python train.py --num_hidden_layers=11 --hidden_size=160 --n_experts=256 --experts_per_token=6 --d_expert=32 --d_shared_expert=0 --hidden_act="bilinear" --moe_layers=[2, 3, 4, 5, 6, 7, 8, 9, 10] --router_score="sigmoid" --normalize_top_k=true --routed_scale=1.0 --balance_loss=0.000505 --balance_bias=true --router_logit_norm=2.0 --router_bias=true --n_groups=8 --groups_per_token=3 --init_std_router=0.0125 --lr_router=0.00107 --vocab_size=15153 --norm="layernorm" --norm_eps=1e-05 --tie_word_embeddings=false --optimizer="adamw" --learning_rate=0.00116 --beta1=0.95 --beta2=0.99 --batch_tokens=[32768, 65536, 98304] --max_seq_len=512 --train_tokens=311600000 --max_steps=5314 --dataset="wikipedia_en"
Below are experts of layer 4 (counted from 0) of a mixture-of-experts language model. Rows are named router (the router's row for the expert), gate (a neuron's input weights, with its number), up (a neuron's input weights, with its number), down (a neuron's output weights, with its number) and show model dimensions 0-159. Each number is 128 + 24 x the weight over its row's rms, rounded and kept within 0 to 255. Numbers have three digits each.
After each expert's rows: a language model's description of what the expert responds to. This comes from a sample of Wikipedia text that the model never trained on.

# expert 28
router:142076185115128113132122124159064133176144072107090137139118145131134104158131095138177143147112104122114147162133139099154132112116157143118110142162134123127086172125133138113141092103132150138154118072108124208109113099105158145128126137131146101082116167124071122131101125133103135127122162093151124122118130121131141117138119119110128101118126131130129112082131141131119151132152170147117125083135141102127122139123161094163111135152079082141155133135087129091097134116141108
gate0:129138123147122085124104097132173144112152074145152121140133138099125117144130147166112147137142127096150130162135147150130147172147122112086123136139152147113168123097147169104150125111152101093159144133095113132174135136124162126109072136180094157132130107137151104155163113106126083158124096086119144086133097184119127132128126162148109125146121135100105116148116134106159127127141100126111113116137134120147140162105104119119162114123068107167126118154118082059171131103125153
up0:154147140141108185129130094086139131170131174150111170128134106084138115130135128095118171125148114128152156151151099127128136108141133135110155112115094147145160111095112122118123073115116134136123124104096149126111130070135101175119186143113121101116160108163162140097108148123105179117142103138111118185164157098117125099122114106130122149136091107097129126097138083123166099149137175093130114135147101130071139151135154106101118133150137123126130183144130099126112157118122124
down0:132153125138085108120132154106126135102165102144122110103139103159144127147082141154088155096174097139127171132177133120114102136097163114129152137141104119126183141110148142121111076115149149125126152127107143131139165164142140147117138128112123108102154139152111131092082168135128199111097118096137147141152137150147113124149134122118130094115104133134133132156110091137134120084146081120135089126106086126099095097145161136133123111162143145156168191083152129131109098129082137
Final or middle pieces of foreign names and longer words, such as -ez, -ín, Singh, Carlos, and endings like -us, -um, -ia.

# expert 56
router:100147106119117138157102130128095123166137088128116147143139148137129091157182123110119158129170171140136137108127122089157110158088142130128140138144169114153098117151128128105106116109107175124102107086119149215096121093114157120155142128098114077137145150123066131139084123136134089126129132111158136108125123132124127157162140105090119067134118137152116119125152166144125119127138130155110131098141133113164066151091123109130078126146127121107148162137118150138130157111107104
gate0:104110134115119089125080139103101114122160156130103142098158110130115135121110121112188101113133134102127096133193159103135112118159130158116128135123112146163116137128094150138134163144136110116111135170111111126125156148088081133058176150156155179106141112137149133121175133121091142151135137106095141167137166146123123144127152135120163153123135119121089182147139147130124109101137109088138121188112127145107165158111142121133134160148161151140120111123106129132135187127142170
up0:145080133119142135113095139155102087142143118114161159145117121131078130125121120039121152145102104144156131102142158119127116144093123102102126116155097114170135167123105135100130161142159160152153138128115134100119122116093131107153098086131154190116123130147129113091143184108115106134150127150092094164121134122142164150098158147130108110132115137118138132146129127111134131143098153159149129119112181134128137175140147118084186197124141134128145127123137145157140115113150162
down0:128176165125105103119095163169139150118138121118100139103182112156132146077122076116117115068143128112115154131160148141127111120112139138095148115076122159154116123103136121130099147127103130172138127123068119143121126133163135144158149112123117112099151109114125085122104135129094122113115152131119148129152124096151116134139114106147120160127096134090073152105124154134160163131133160143125132125110135086103164107146136112153138152157116174165161132144129200126092129116081159
Final pieces of personal names, especially surnames and foreign given names, e.g. -ley, -sen, -ez, -mann, Petr.

# expert 41
router:146121127135078148162107144151165136128158104102126136149149157173114122114122125098119152042119114099122114126122140146165133144148160123125131109164115133149122113119162113098110115094117102152126077129134091100114116122171135137131098126154123166131098105140126122122154120112151103106152101099156102174149158137131176097139139081126154146108133097161142135126111125153158141129171145146099074154099082160139131132121145141111138150094176124130101123111166087155121145093112161
gate0:150110185123117090152140150138105124128097089094155150131113108111077130108150124118086127120080114121131124131130113121134131139133125102097134176127115135105150111113157112173117143162102113147134166162116150120163104197139144075158166129114115144124113148103110080109126087115124117173108147142118132140137164121111154120119159082172122124104127153115152119114166079139129100131130130114157160129149174156108141140142116128140104149152090135115090113093105140170133128156136076
up0:152096157065123087078143177125110096136140134162170118079135156114113124098162122122140119125155164129123112138133149095140149125123121175133138133101108160136131154107180106106104149115140170177107140118107137152160115125124118080103138112148115122131153124121194123122179099102104153059121114127113138109136143134088146151133118134138114132112090124130099093102147110137139099140107131152136139131137124096123094108167144149146116133139103125127126129147105198148152092128108113
down0:136080120165135096118103125125144134156130105136117172105164103145116120112076141105119117118145156109134105142127133153124137147152127122158138142111077107162136079133095142132173148128105132103134125112144148139111119128093138128155151141080141099096126112135114127166094144116143084115118108099086123131103080141173152109184132164173145123157128091116122169126104134125085137147150127122090130140110088107124092138159192137157143161122104157143141138136142147122073140141157167
Short letter pieces inside foreign personal and place names, often after a capital letter, such as Ju-an, Sh-u, Kor-zen, Pash-a.

# expert 25
router:132191122125110116140148138121182106078203145157131137124137164176103112110136150124118109095155147153129100085124137108142163152128105110171135155108114136136115162131125120116109125127122123150110091116128108042097107143168166151119114104133148136114135137171167119128147110145135126111147134143158116167087089131163098130097111123178121110082141103125114153126126155151117141115128125121092124140183118123153130131164109136085111123137109102162145123097161126120127122109120138
gate0:106131167131161139096107122112118185135114135150132142110141175163108105120147110131108153109129116184136122121108142117115130156141098107117096053158118183124142113147142146129109150130126109110099140070149112146186176149178135139141133159115140148156159091100134114157111161116081136098072131124124115121130135128147138102151160110129131136148133123062113123120122171137138131114119114134135127086079130137151103114109133111116146117133134118117151101188146104122133121102119170
up0:154158093132101159112130095121094146118081124138170120120178064085150159123129109184158096126126130107101126145121118088144074107122111133107143145094114145109174118110094123169194136148134129101140150174112106122129112141118105150139138147109147124138112164117119130099124130105126162178133145149125131133148173129105099127134102133121082134124153141132164091108137120113140089134151137136141127158099137160081098136102141135143132151167139181123101126126148131138099115148124090
down0:124122137099153156119132147154135101093134154091157106152098112154095088128123093118147071106147156111105124171141109157127128137155116102116152159124165152090094114111119141130153125165103136159099106124092133095122086084138127143159109109131143122109124169138132107145148088122158139176148122154119137135128150100119105148147099134172121146130142124142141108152181132129143127139121140112142125116154114108090118178134098121153136145078133097168172156058104131154102159131133089
Accented or non-Latin letters and pieces of foreign names (ș, č, å, ə, ı), plus en dashes and hyphens in ranges.

# expert 40
router:140113141151166130100094075061080110190064097129100108154073127084108070196110111169111133179113144139124127112147130094106140144129131129106137146130102121131107138100153127146120141116106116108151147132128121209149117140093126121120163108143125146146147099111111102124145106108138121147087115100086154141124107135152111131119131151132138131134119150139123132165118096104168138095131129091093157113121139121125142148135131127124117120106108118128138122149125091105109102139138115
gate1:146175159116129122073145129138125139114151128116098155114136114127150125130148131085096087153078145162153094104150113102154135141114124137161097143107164149128104141138129133163130157081148140112194140151115146118138102115134105119159089129096134130148143135143103119126172180166139123187115135131116147107099133122121133147097102113089150057121150112097139159156123144114150197128158164102139106123125148096142111140141121091129149127128128171110122155092107151109121105132133122
up1:127161148145149124080116081114114148128088150100160087132119161140111147133139099114120158140103141155115116098110111174098127149141158125099142167128118102110145141086134138131110134150116157080125139131167162144153160097116111138126148113099150128149126133117133156122139145089076120111140129089091116158103148118135115147146119116144186060119099151118124088109127112142182153112121110161118159089134098104187104085148158141163127115126148132137086123154141113138106144129134096
down1:109110133131137139178102158102139098129121138118158123121139125120112136122115165113154116106118142126127193101123104114136105099163105120124136084120129109130131127091162117108137119124114104145128094126153101103123111127123160133105149182165137138102106116070139172168084094119131139096152103167129144175127124134137104141160147156128071158139144174137147129133155088190081102135139144177128109175080075123129161116131148133124116154095140135140106140140122151134098097128118138
First pieces of words split into parts, often after the, a or a quote mark in arts and film text, such as wr, Psych, phot, sk.

# expert 0
router:158151109111079135137157113174174148064156139117122131132098116136137129114110119113126137077130145148162070112108126121133158143151127135146122146125160155147138116111123137120117114113112133172130161119140159020109143127143105151151144097130151118141140126165224088141143109108137133087132135138140098145150129109131172118128151141148130119144093134127121110088109163126118126172130113114146106106132084149104115147143126142108138155117154131145110093096132116128142139130115147
gate1:139135153121103139140150151137153112156104158126109173141114126113157110154105154112105108109144145158150073132125156166120119105163131168155077175139149100160094151131123163126138088094130121163118136117122162104120132099145139147139157101110133131130136142152169108122188125098140131137122113139169152113132133120108138108100139125118137121163077084130100112097103164103126148157139150088131071109147077113108105186125137134116141121119159082172154099135145095106141119132120139
up1:153095143092128146187098112105129119131121130111112114133115123092109158158173139145124128168121103102082162136126085080124141140157126129126159109131122128123126077097103108126116157148140142129122146123136114101118147127151133124096137156143131156070111132108119138133078138125066096128105158123137151157187114081122125082137133114124141157075125131192134143133125142163157113115139098124111129144165115118145142104139165137151090129124091123108135189136093141159156125153121099
down1:150088139158127162135106129125125125089143113123117141129129094126137147132127149142130153130096124142102135137146088093153137128150097127090160071113121125117169113103167131104066137124139132094161124115115138158102161117143097146149126112111149135141086125104145136164121132145120118117139135125131186153145123134129163143139093062130127089072160140160192089156147098133160105145105127156121147136138131125127130157105110197117114131076100130130124171142088093145138129154120105
Empty table cells and pipe separators in results or census tables, plus short mid-word syllable pieces such as uc, oc, ap.

# expert 37
router:098113118170142145155111115122125140153084144124105099144123105111143112155146125058125107114074143126164167124115169145126167115105153113130135165098116110155114142140128140129158117140132110121147178134132143143108122146102135118096111119141105112114150128122106179162117153178163085140121139136160145127132100137149130120116139166087125087128137157123120066134086148116163184138122105129110156085113126125111146088145143146132106126160117123083140153111156069124120105088169135
gate0:123096146103139085119127133141108149140116138168120141144174102124095170099100119127146106118132141100132117082125152144132098128125111123123129122110160177128148140084151129149136172146135145143169112139102112131188087155158076151125124140153127138119169146132126080123118105117085150151122109140060118124126193056126135149129128087099144112134155137119117138171138119104140102154120105113164137136121116118126104109161111132161096162159095127122101136136144104071127132133134140
up0:142128150177124105098122085182102138102130102139082155145084162114103101138113105126110095116130109142134122159110136121153113110110121117115092127096132158140154105128088159135156112129185148127149049137130134117148161154127104126085140134150112142137127113106086142125136125118112116128129145113131199136057146166112111116125079140135127168108105181130128104159148138131144128117131108115127130117160147141124144183114177132118147119128121108146132126180117113132138111171111146
down0:127092140124121154131149120115156111132106127099107130141114112101095184128095108116134130158098137119167121150123090126137138130157164137172104088113144093102116124122099163127121108109155116122158113142129102115136112129127157108135161164117099101094152108166127102123169142167157110115081109144131136096133118109135125137101166095144122075117146146175137146140106133183148143140162163113135146166159101144130130090126191152123133120131131098157126126069151086168123130115069128
First letter or consonant cluster of a word split into pieces, such as cr, sp, St, H, often for names or initials.

# expert 51
router:138100143129158135127094102069033127227073118134096124147082137095128071187102111142105126181117133136129141132145121098119130135125141119109113128154114126123111135115137141135133131124115129106120137123105127255135113116105139121127144129131118143129142119112085114126130118118142109137108110115093168131113124120152107136111122142132129099119124126133126124139126099103162141107137140106101145114118137117129130145123133120133126109119113127125147114137122122097113099133129116
gate0:138193165162089163123116103058074150131140107123146132105159073128120127119186136126189159114102117181122142123147130095134106128162136143106164097140097093128145139152140139149115134131080107124126138132171111129136133098126137169120112116129131143117110128145103097094138115141111129123153120140096099090146126149106093128138106115097091090100146157144130131128129135091138118125151135125123174163144120104133123116116156109103141112173148137088144167147111133132143078138121106
up0:100133156108179070136147171114134169153151124148201114099084136131134148144103115168123147129139157118132133119138140136127118092125151108156151124129117145081137145125116127122165124126113107146129150165124119129146118111150148123174101153145155073157108150093109095112159108112111149101124163120141139152134139171131141176142128152135129153186165128094181144165132142117140160147119115164128086087109091098156149110143122119094112168119125152137145110115140139105113129143100100
down0:148096118133121187134097104159135108126147136123053143149132092097146091115102125064110111071117138162154134145138100122113111150114104157136141137142159134145131115129118138096123101110111152170152133153125100127085134148109171134125175160112130114129162117152158148119117161156159107130141131129136107103120103102101107101147146077144117133055134135135131110118105141152190098104137130123104139145128122140160132158119104090161103138153134102123141156126123107157134158161131162
Nouns, adjectives and prepositions starting new phrases in narrative prose, such as during, including, politic-, newspap-, Office, Revolution, often in political or sports contexts.

# expert 6
router:136124120135108117136189151134122081117145104114138168161126104139140136144180087138115154102145173178126165124129098128114123143125131149147096109061140101116122109149114139085140103135132133117105127144120146153110144150124093141159173114108122110144139151142106103118083162138144130121075092054152151096140123151156092128167111124134158120108127118145122127134136132151084149113175140130121146135100126135176104162105137078132120099109086136121157111099142146127113133151128084
gate0:144145118112119138147124158089110114168127098107134081138100106127139131137113113165132117121109116099115162063111116121162111118163120065122194155087110076143108094138202120122115141120125159136129134100137131160159142110085173160151086143142147118115172136102119124108130147134125136117113121132126141116084154169148115136177080141176133102152105097125139138099101148128119131116140119130143106140136126128112118110158137142094107144134109158130104125103089125087123132146153159
up0:119117134116092138092153119125140156166114106138128087160084144160141127132155156136133113140130161107136146152148165135143121125146149122214143122134115118144142119125106091118136156135135104080121054111124131116144173117159142135110065111133125130135145101100143158140155191117077120137144133119116164186095153162105138099127128121127126162096114135147119149160095131134121130131102127136089114131163092099131139077159137134101115135135121119111138138151168127107129140075117150
down0:125125132140161084130110138128134101136185159048123130136113110122123142094141128153140119106160114095093115147144170095124118124123136067093076118142097098152132139103165099166107115140130100112088142166124132154166140149144110087122163147172132105134147135142069159155133126121142108134137113121123138129130151117118177139104143137181113132152157128130201085111138139155113129150137146119122116084100116154150124117128138088131127109117149128151103099117133131151133102101158113
Word-final suffixes forming nationality, language or adjective words, such as Caspian, Norse, Swedish, stoichiometric, Aeronautical.